Weights of a small mixture-of-experts language model, trained from scratch on English Wikipedia: 8558 steps.
Below are experts of layer 9 (counted from 0) of a mixture-of-experts language model. Rows are named router (the router's row for the expert) and show model dimensions 0-159. Each number is 500 + 25 x the weight over its row's rms, rounded and kept within 0 to 999. Numbers have three digits each.
After each expert's rows: "mostly gets" lists some tokens that are sent to it at least half of the time; "raises" lists some tokens whose logits its average output raises strongly, later layers aside. This comes from a sample of Wikipedia text that the model never trained on.

# expert 123
router:516491544544481545499567506505503523454516461503523488542540490501526485449465509476448473525535465514487480513480553544534463512429509493490507477505478467518502491471534512524466517488482499515477502476469530498518519451510463540487473528507518479496536532533526502487469498507457527490480479477524527521514490493510509502524487510496530493555479514509505494493459526500501505522513504498504522484502524505469498533510543510530498506504526471513484508525502516560512492470515527
mostly gets: " Mar", " Gre", " Bre", " Har", " Fre", " Fran"
raises: "k", "b", "l", "th", "le", "v"

# expert 8
router:456459499510461498464515505510511511529495481531465538551488501510522521542487492488475495525494540495492520490488521496489480505561485476508474509475486493531557517496491535468505493498520495477498535459498481521490504470559515510482476536530534519512468471533512494504467531525496531553473464458519521523519478527514490507490455484490523494517484456496503503499476551522537532478468499504472490466484463500533521535506525515520526511500492493472465477479481485573483458526503494
mostly gets: "199", "201", "198", "197", "202", "194"
raises: "ous", "6", "8", "4", "3", "5"

# expert 61
router:474491511450502506515454502450525478493489454510485472493507571505440549472487536478481506500471494492505534509499494488535530472525490506492515492514476459488474474466475552528520508509453497474477446500526507473504537502477525495507474513505482515472475453496536501506509510481476491513512496528514506528489498493492488499524524486469498513516551479477490478538561492475531469525552501519534473480478487514498517509503510442507496494475505495473502497443494525538463524510484459
mostly gets: " River", "ville", "burg", " Creek", " Street", " Hall"
raises: ",", " and", " |", ".", " (", ".\n\n"

# expert 101
router:534480496492481509525491494485508530460491522467482506527502475511530512535479435484524495516493503536545543505497453529509499545471521492542518513509538473492500479506476502507517436461456514530473531489508510534522511492510486496533487493514508520543498490487510518503490530525481524507447558510513549483488519472470476485545490507494519485517494533514533493506482495505498514470522506531490485483484512449474498487524477525480469528497473540456473533496543442528524502502553471
mostly gets: " sc", " inc", " rec", " dec", " sec", " acc"
raises: "on", "it", "ou", "or", "ore", "ol"

# expert 72
router:526482486483521464497513505495498518472468483501506518495507508506491463499485507475498498482521466496473515503499505484522481541564464497528531488548501520527542532487502541487505504551526515455463491463475550500459500475502468512521548475542515530452476491451463518514490456504468479466512499486509527518485513536457469485538500469480531511509497492488504513504465491502488555492455531489537461491509492484501478527458519545493507525524482532472526502490506476522532488463521459
mostly gets: " gen", " qu", " Qu", " mon", " Ang", " rul"
raises: "ot", "et", "ets", "els"

# expert 111
router:461467480518535542463511511460490487504486483459515475539527528481477540516459537494458526535511458472470524505523459471523468510465496506503473478480451470542514496517487536495469518477481513511495490459513505524528507442512507495500485502517500531525503487480503469514493538538500516487487514471531512485524448516512505543487473532484518493525504473512536503519507472478480476522523490430506490486527491480514516556483527495511479525507527497472493501500455532545469538493513479
mostly gets: "ele", " Tre", " Cle", " tre", " ele", " proble"
raises: "f", "b", "p", "m", "ts", "th"

# expert 6
router:514454492521511486455544498516503514508506515520526499478508516499539517537474537496486499515514460530504507533511482473504491544460516522564468499514522493491506454484493540541514518483525490559519468478517500507466483480470463494455503534491545454478526519538504505489489529535538509537521483502510497531524468492490553463515527492483457503509486527478504540472501493487516481502496475508462532508520530452495516476502526500473537506479465499479486514531477544479474486479450520
mostly gets: " out", " up", " dis", " ex", " under", " en"
raises: "per", "er", "l", "to", "p"

# expert 17
router:482472469508492482533484499496514557485466465510505527506473515470499538471471513478495535515523531556476525521504503492461447508506485491519508498482565499506533534532526528474542498527512499483491459508520514515524474497500460511483524444500509512506474493518508454455491473498491513530507476516518552521483526524502484470505480454462496467541500515528489483496521528500518536483464494501485480512505475504444477533493489519474523513465444496496473510453479527512460507518495455
mostly gets: " sp", " dep", " comp", "-p", " app", " sett"
raises: "ing", "l", "ic", "arent", "ro", "aw"

# expert 92
router:510483519484481531469531503487479515495525508492508535550511486504466475529493472506566472497454492501472494484488529523459518484498496457532443492551473504464503505491505492468510491499510537542507493529548484480501458522505492484507470475514511475530492514496465499525475462549516555473495536488508530522485532474457493494534519504518476487517484548521458495511478463481524483506532513536464525506472531489511456454500463505500541470500474511485457500478486478483525483488473498
mostly gets: " sh", " t", " att", " g", " dr", " tr"
raises: "ag", "end", "arg", "ut", "ig", "ap"

# expert 104
router:512482493473496509484495520511492493516499502487510499533521483507513539516461474501478483465515532483518526500515555503515466507504495463487459551509491462510512428547486505519499496489490477534476520498490505442516519529511467508532479544501498508442483453502473473511486510537465516458477532520512472520509530533542505466485520504508463488494537504516496536475520498493546516507479496437453495466478483463529545481504497552508503500493487521533469457492526529530503520505529508
mostly gets: " player", " member", " father", " Minister", " son", " President"
raises: " of", " and", ",", "/"

# expert 39
router:504494498552471520521498472500516525437472497511517503478509478509496483509544518533493479514475515506488462502525508524493505438535486476512495478521517501528464464463519495503494480527503458478524538520487517479488497516491499552545448527502515476503500466493478467502475510477467461531542500499517482485454543454478559471461435501509525503529471490481482507477513485472540546473480480500530502507478518528518487529507490533508482517483475527481531490487519449489523476494518504
mostly gets: " NR", "B", "W", " CO", "-B", "-C"
raises: "I", "Z", "D", "Y", "U", "E"

# expert 20
router:526509479513535509467523493511511498505485498519487503511525498506498507515495475480537484512517492523450509509522532493463526517522494491532484541511442494485486468467496501491476479491480541531441486521522510468506466446522521493478460510535503448548528497536478486501475457506487533469507515474498510466507546498507505478485499523468506441521482527501496530497482469503529489464493510535518478493472484465464486543499546480474538493484485520479480542580492485509497545542496510
mostly gets: " cl", " ro", " em", " tra", " j", " l"
raises: "un", "ang", "ar", "ur", "amb", "ap"

# expert 89
router:493494502466533489511462494488539493501479522481491491469520486531543540480449501483521482499480471503520554497519491503495506511523457515487496513534542455498455479467495518521533479450493467509484490471490549461502502503508514499462514479529429547537479509522509501487507495551530502499513498479537539521484505518499483478500505483466524504540500502470456489546524458466517483495475467493499486456525493497486504500480512521524525519569529498496502481449477495518524489545498476
mostly gets: "ash", "az", " post", "as", " Cas", " kill"
raises: "o", "i", "er", "os", "in", "id"

# expert 100
router:552492502455504509499450500458526509541537501491515513485466496510511482475470515510489503474498506483521483471517493505515451502480491527486530496547526516503525485484484491496510532532488505525480491529505489483481493527499505491525515474527530536498507506548502498525511505485446525446519468474538539515541527547487468490499526487503506530527536491501510484502512472536517554454465495526500489461507511505461487501493479496450532518498496552496488504465494451482550521529565451
mostly gets: " v", " V", "v", " adv", " ev", " inv"
raises: "iv", "ir", "in", "il", "oc", "int"

# expert 26
router:512475473519515489478494455473539538450561496539495511494503492536463493483513481491499510473469473484517472546500554494500456491518475474545472504493537488464495511481533508527509476475500523458501462493491520519499478486522487534504501477483482496535518496501468510511477505465488462470534512476520531493493530481454511505508492531461438497567497524499493491460492504473519509504501475495483471503437550452467477488491469514481536484509495515489476475514487462468492507472507516
mostly gets: " R", " p", " S", " r", " s", " P"
raises: "aid", "ept", "ip", "ap", "oll", "atch"

# expert 29
router:540501529460495510504492519502483515483483541453473530499502519489520509541491477477524524482484536514489514469504488470493493524485502512496528540501533543497504465500474503492490492499473511515500466519499506487477472468522494492492575465524481519488469499485468532485505486468493509484519492508503464532447529517496480455539543483451489495504541523550474491489475488479502553511465503457495542460522512480513521511524525501490510524489452467561456497448502509508533489532547502
mostly gets: " act", " dist", "act", " elect", "lect", " support"
raises: "ive", "ions", "ors", "ing", "iv", "ed"

# expert 118
router:522496497484535497499497496507502475513516471505490481554517564529481513470462525520470483496474487497493511492525453514524447530478523459504476491540541454531526465478504534490494520492455496542485505467499519477507512523535515528560508561497474511504469497468519495476502494466509525453528496499517532500486485501482482503500549517500533507503498517536528502500494547518503494490490509501449488512531485465482523499465458543491513463513507559544484531502515506522503538514538497
mostly gets: " cre", " transl", " gradu", " ser", " nar", " Bin"
raises: "os", "ot", "ous", "b", "ab", "us"

# expert 119
router:505473477512508480505505457489489467479482524482491517476539509543517473547519539487486509521491520528498512537501516448479487473501481484487480469499539486486502520532502506522480453548547520530473466534534487508521483529470490520498449513515532484546484484489485504530473532508499519484547481498524513505525545505495481494500485483486489523520515549474437518500438456478527530474478470475508484539489486476467481483500516535503532477468447518498497481526527479489521512469527478
mostly gets: "-f", "-d", " c", " d", " emb", " int"
raises: "re", "arri", "art", "i", "a", "r"

# expert 41
router:503477516518512502487513493484492498489502561516498509531520523514478520527488554519528489458510511503543528474512482530520514545478468559496484504493505466554531505470516514530479489521535526506505498513467515491490536489525478538536489535500521540460526523447474533470505485500519466472493459438523507529500492507498468466465526492449524519509498536502553454473523537470493487499469496508483492527518476495478523526490513525475520516490513499504520521518554495495521514541483465
mostly gets: " ann", " ren", " Jun", " directed", " Jon", " pos"
raises: "u", "ia", "ew", "ual", "ts"

# expert 98
router:503453507501497512503464520473515497504505477461540532495476535485478538470458507475469520535557465502482511486486503525490506487498513534474541520497462467464471498508485529519492536492502492494500519467499518484558473521504522503544494511533486526534540448494483472535483508537498543504527473449529464529499472510471492510462450495489518505524454487508534479493494520506499551510529469480502472523509478540488516527470527528481483522527508484500483529534473517504499551486518475
mostly gets: " se", "ā", " Be", "ō", " te", " Te"
raises: "g", "h", "v", "k", "a", "y"

# expert 105
router:464467508498477479492487490472540461528461538529524522522484529510533474513456518453479503534481511448506541528551502505501492535533484469518480510479490456477497469517478546466502513486520503511467480546470498447528471484457498531498492500515491568489447507496480518549478542476517542507537493527521506529490508536489496509495489470511465513528490434502499459531490493535505505509490511503491516533541502505493503456476495497510526506511490485472479485502506488507508495529486486
mostly gets: " th", " High", "See", " met", " Mid", "and"
raises: "r", "ri", "ra", "man", "i", "p"

# expert 15
router:463476512459507514470490498489527512502484479505512515513457523522518544538477547459504493478451515562485517485506490497508525537506472472494507468509510469508464463502488518518488491470494490520500479509463493509475480506530499517492524495544537461545505474469500542452490500506459489537541550502513495525480482485486508458520517507454499468540518470524455489478477528549489508515496435531498473488518475510505495520500525512508496508481512528514478488489512541548440474524512488
mostly gets: " pass", " back", " claim", " head", " post", " view"
raises: "ed", "ing", "s", "ers", " in", "er"

# expert 102
router:515497494480459499508503518538519520457507508451524483498449497507505529499494523514498516485521536516492487505508479497472501526526503483531507535523531517515528493506517503476471496531543537470465515554541490498517456512534492494505536493523544499467503559529507514453501470468514537458462529490502499522491524527516485482507520490479503481565512533485511482509480518473510513462470475533520488530475485477454466544518492535536472515516441511458473510522486485523520526489541487
mostly gets: " dep", " def", " Comm", " rel", " prom", " dem"
raises: "os", "en", "es", "in", "yn", "ens"

# expert 83
router:490521474471543478565469475459518503464479493516455515497486496524535478529529500518492498511522445490500497524476512513519480476488467525487514484478472517508477477539493471477473458486531451513506524501500461520499473536491481490462482483482512501534516527510481468505543524514502484525480532504448509437501467477478513503476486480507524514465480472536509524524539484529456532471537537467461531541479506486496470494510494484477489497478492462511488480492533539493518490466540481
mostly gets: "\n\n", ".\n\n", " |\n", ".\n", ")\n", " |\n\n"
raises: "In", "S", "|", "On", "The", "F"

# expert 58
router:476493503512507506527517486514511478511461523475515561530492525520521507501466503476498463510468545506468529478472468545478507526543513429455483498517544486504509513496499521518514488484507522487459512533481540541451481500451450505504469473482525516561552472445508497501482528506480537510489477505526508516486503506479513502519477520482537494475535480489495475507460516495509518509484486474502491502527467497485495510497464550500505512533500519501462486468495541526472533456494469
mostly gets: " ag", " pop", " end", " cap", " reg", " Lab"
raises: "al", "ul", "b"

# expert 45
router:478474519532487505538533521511521517521495508540518513538530502520511527524518518467498477480480513513493502457527534481479465500553508509512468528495456476476554557494460482442520496466526472460502518478453478563490502484503508454522454532545518508483475474527528493516497531494503487537523446450508502480513484495483495514476457487505526486522542466501509529524506519537523519483497519493489525451457491502496508542499535503490518500520480499474508506501508471509499504516521517
mostly gets: "201", "199", "198", "197", "200", "194"
raises: "1", "0", "4", "3", "6", "8"

# expert 87
router:524474497511486529477506484492502527529513501480500540508538520523533468498478524499486504493462504500496528524456474479505515491483482480531501531510478500494476447509481513452458522543523515511532522520533549494482481542473522529522511555516490537546521474486494471480474502472483505495538504534530503498508501484471468487474480503469457505529530502492558518496520458464542549518463476488516493472495473454491506495497499479452524512490453495495489457456494467479503529521520458
mostly gets: " St", " st", "St", "-st", " DF", " Comm"
raises: "ep", "ock", "ore", "rict", "ream", "reet"

# expert 10
router:532486483528506502483506531514493521487529503516512512499499493514493483530521460482523469535545537469524489515510485528468484502490488478506496520467512517520523471501492537567546492501470507472487524489492548550476505472496469518508464450548500477503519491530493525459516537530500527554467499525491499502538500538557505504455503504506516515525458489500515478470465516471511526478450536541482458486514555487503502501481526489458527491494467534476474507491491496487519457479520491
mostly gets: " ad", " ab", " acc", " rec", " enc", " Ad"
raises: "31", "30", "i", "ut", "32", "u"

# expert 120
router:512465525515457544516514495481508537453505464514501531525480533517461506485494497495510514471467519460510493493445515501482478490496514471524523443513483506511475510489509547470492500570519504498468463513485490482519529499475508534522486443511508529510511502517513527511504495487490486547484491488512511497510558511517474520474462520508472545529482504507473452509515491491535528526532519511550509501501529571486516535484532541483523496530496502470456538475484481522498508522544505
mostly gets: " Sw", "ab", " Abd", " sw", " Sab", " Sm"
raises: "ed", "ors", "id", "ro", "us", "ol"

# expert 108
router:464493497475480510488513496446492513508483482505497460493515539522472522474503489496515519459477521490465493446518531489506542480508537511461482479476493484489528459491496518510506533475502477437510540479487501526527517538495542496507485548490488478499505452462560506518528493446498476540524491501498501491476479504487490549503479482498498536488512441473499503502570521503496469508508465537559506498457507495526529463466508488501498506489485539493507510466489529543476526529496509
mostly gets: "shire", " Airport", " Stadium", " Street", "burg", " River"
raises: ",", " and", "-e"

# expert 97
router:535498510524500510493461516482524524519470506489499496497475522481526543528455533485465521465462509530534547473520494450491474486496517514510500507492490461477489523488497544549510518461468500519541485475517525443457505506514488520475481466505461541491484545490503501488494544479500539468509514470529529502520515495496495449491543510448515463509472479516470492498548528506521475490503512467494536472518516493474518476483496542538525518485438525517471477473505509508509528504517479
mostly gets: " mat", " bet", "ut", " cut", " able", " adop"
raises: "on", "ter", "en"

# expert 47
router:515463464462456493478466494497495503526491498516520494536540537497533543476465493535509549446513507502473528504504469506510486493543489511461471500483518464490515495507494530537482496432529546482530494481520514487507506459528442498521520524505497509516512522507499568480462498539457522486503503465529487535519512467482471499542500489476536537497509521447512467525490504491508491497496478464473468510539485544482501510498495504522482536474471478523506507533528495515521519525522505
mostly gets: " exper", " pat", " spec", " min", " present", " init"
raises: "i", "it", "ience"

# expert 27
router:476483505519487509518490511465522503512493495516491520542518520503553502463447537447457502493516483521469479544518480561517462507503495464494502484511521461468512502478514509531475489506506512500522496494446519486507493524494494507517485510540509495482555470517475511492476449463466497497478525448531492540437515516476479503499481494511449513527506522508456483517472510521519486452461472515489471473538488544452528492487499494487519507525470523500482488500511499535528504486559485
mostly gets: " gu", " Gu", "″W", " fre", " cele", " pe"
raises: "l", "on", "ang"

# expert 38
router:541489503481559503524479527473536465527504476482523502517482505514496513475495512500536515483465513513529492485509482513456439497536559512463486517559487494530474505499503532538494551481478519511460543522504469480505487496500519519548465477525517507516499476524475498492510503521514535502449521506530515492491510531457479487490523470514450504518502503474471524554488541452469475510522510514525489481493489463491487535501452516488453538509514506481478489500482493515488540521540477
mostly gets: " lim", "ma", "am", "la", "itiz", " Lim"
raises: "ak", "its", "us"

# expert 65
router:489482518488491510468468516482516464520516488466503556524442527494463521514511548504466507520492503494498517497508503541495469518515514543469481501538504457578536492503481507471489508488502540456467538539480484467479524461534461508506467502496517519505498483503501503507478483468455538514483528500530525527447544491454504501505473493486553476495516534484518477523513443490523482510485493522466497503521496501479514542481509489513512465480526494525531490498506464530545514497523491
mostly gets: " col", " sol", " Arch", " pl", " Col", " arch"
raises: "es", "o", "ed", "a", "ate", "ab"

# expert 37
router:538489500544482492458526488491444493455523498455504532529518471564507512497474485448546488472499501537500525508515488495524539501508460505492484514449490477540549487515508513491473471504495500499506544496507470512500485524544480507494496552538540467552534526491519527497484460470460500486503512515522523515533532483454512484513495506499487476503516467494454472488501515496495510491472460463508477506473533485479462495501517510487521516492510520456512491523496467480537490478539462
mostly gets: " c", " Cl", " cl", " ass", " tr", " st"
raises: ".", ".\n\n", "s"

# expert 53
router:555478484525517494478487522512510518511488489483521536483494503522462499516480496521480489472541520559500468469516473486498485475510511538505474507471482500509482483473533493508476515522482519502513537466486492491502470462504489528572463473501550501547519459518449515508458522498496523521444492457528515508486509460433474494497519510480509474478463504475501492498447492516495511536514489456472480510473507475508509536483512540484488546506455460475488509537498488504494529460504520
mostly gets: " re", " E", " Re", " e", " se", " De"
raises: "qu", "ither", "leg", "lect", "lection", "asy"

# expert 71
router:461527483471463489482496468497457522510499523503518441518498501500503503496487543495483507459504474511494543491528525499529497512545498486488522455485530525552455467457523506528501528482543461471508542508454491494454476480532494505514506531504504503502525530509505465560507495461472516546496526536488544494497482473489493474507491468476488499508480488480489472543516529490496518489488459500492491458524475516503450471509470523474474455469501498490459465472524528499533494477526474
mostly gets: " October", " July", " June", " August", " January", " September"
raises: " ", "en", "as", "-"

# expert 14
router:505500533492511505489507496508533532513522490514490517519541468474492453501485553474546499517483478485492487508496481539459510463540539441540489528527495454513491541500487545497482527503552550508466512509514457471522472513517477492496465505527530510503469544514487532537489475498496530543490520507516495470508534475481478529527512486468498479526509528490475480484492480508521541526523539551484494540481511442494488505519526512438531507493495516525515532495493486484489506533507475
mostly gets: " fl", " sh", " th", " h", " kn", " b"
raises: "ow", "igh", "id", "aw", "att", "ill"

# expert 16
router:450528480483530533519505448494524509507467518468493458454508517463496495466493470507483516529456470492493505481470538482518520474495533487479483530474523501498543492484521474506484478471516519487454489518506499514497484510527525481452447494531476470515507470496537505522495483496510489535500543535477507507501473464533503519465521480481470480526549495519501526473523482453526480539507508558544487474481472490505545496513520481536427495498467498516490482500488533520480477520480512
mostly gets: " album", " government", " School", " Army", " film", " program"
raises: ".", ",", ".\n\n", ";", " (", " from"

# expert 46
router:534514488512497473488500473520486500480485486491533535504535485523531531561480523506474501525529529509432545520528524528486495535472490506459490527507543501512546485477442520504512505497546478532511515519521510542501480476501474519510536485516535500513481522458480540496501540550512509445497473477525508493491499519481479517486522468495481509558467539472491495534460491513520499517501501476508543483534516475460508460504460512494539517508493526513522543500504500543504514512530495
mostly gets: " incre", " compet", " contin", " impro", "clud", " cred"
raises: "i", "c", "ab"

# expert 110
router:490494523462480472500505536472483472489536478519453441502522537485452532470503459499493516477479493479492502477502544482553521505521538516479503506483502479517506475527474509551523539484484487474525515496494475515533560530482537478502497504478474485456504485496511508530533496496482490499479504497494524507475449535515480546491465473508506555487500503502537494506551497504502453529521481515526497485462526506558506474480481468490461515514510508466518501454461541509458515503512509
mostly gets: "ić", " Johnson", " Wilson", "kins", " Williams", "ski"
raises: ",", " of", ".", " and"

# expert 2
router:522477536518460531479524510479473462447511461467488496517466503510482511465499486503467515471467531457476516550508530492552470529507501517459508505516524510486480483527477520510507549536475466469515469503479516536511533504475499512500517483483546524452521523495486519529503509518526502495523536480508527526493453521508494484508474520471525539545515490494513453481509518486511465502523540478516518452492525475488466488518481491484520516520548471482492479459468523542490475466528522
mostly gets: " Ros", " Williams", "kins", " Harris", "enz", " Wilson"
raises: "on", "le", "c", "h", "el", "er"

# expert 86
router:477517533547463503485486499545472520524471498506526438477498515512544495541490509488526527501489534537509485517522491488533477499510512521470478494483481475496535494488510514518478513500526449525550533525509513493540543530501541502498478510471512514490510506469539566508492496510488520513525514461519528498469518489487488537496489463484468480482545506453550474505507495544526491536483534438490512520467481477487514473492509493485498475472500536483471463536529534487502535514533475
mostly gets: "   ", " Nominated", " century", " Won", " MF", "04"
raises: " |", " and", " (", ".", "\n", " =\n\n"

# expert 66
router:530488501463493483497508496491527465462491508552536535506505477543540484506504561511466500504501459536525483498469471521502508486522480517485493485536496536537493486449518501503500478496492532531494491506467538484465477472489511537488499489531539523496529509533458477527463535544513511554518503498508511474474491485504506475510457491476508482561446524490484543478476531446485492486515468513485470528484524503496558515503482531497482494538471528496529508528517470501511464498522509
mostly gets: " \"", " Un", "Un", " (\"", " '", " Im"
raises: "est", "int", "ar", "or", "ch", "C"

# expert 30
router:507469471472448476501494516475439531489526467484541460531525535484538479522472489479530493457519479477524503504516506521461486496478466509489478527541520477514500502447461489498518524498467502528494501512467528474502479489508503522496502521503543525471502462492463519495462496469489539471495478496531494523462517494499462436496519496514502475536480505470516524477532560515466438477481500534473484481493486484538531507472471496489491530524533484519493529477521510542496489482516503
mostly gets: " Man", " man", " vis", " Pan", " Roman", " Jos"
raises: "ip", "ch", "ia", "es", "o"

# expert 84
router:507449523512470509477511490489448533539444491482489535498512509523502481507494521451535497538479507480490529447502502481477471491464504505460566493517535470513488526471502492472453509451485500488500486497541507448537454500491530498500476527520468538463517479485437502512502504465483520501525481506529513540505508513472483443542524503486472469501494503503499489508509510477522540505501510440487508531505523467491483478495467526510525515466477502479489471487504502463522483533510502
mostly gets: " int", " ext", " ent", " Met", "-t", "T"
raises: "ech", "echn", "rans", "ime", "ra", "el"

# expert 117
router:473486474514485525456460477523477507505539519516532478515476503532526513519481534519453473510497526493503524512520464523502498448513528530533511491489535487499453453496538496490548461471528520507532499445503492503465453496469476502514546518507528530470535458524495471496498522501470510522511473529514505479474462517498496534471446495525529478533489491497507460464491538505514497485494507548487475501439501481491490506474508494511548491499501474533490498472537508525518512522509453
mostly gets: " (", "^{", "(", "_{", " [", "′"
raises: "U", "in", "K", "I", "a", "M"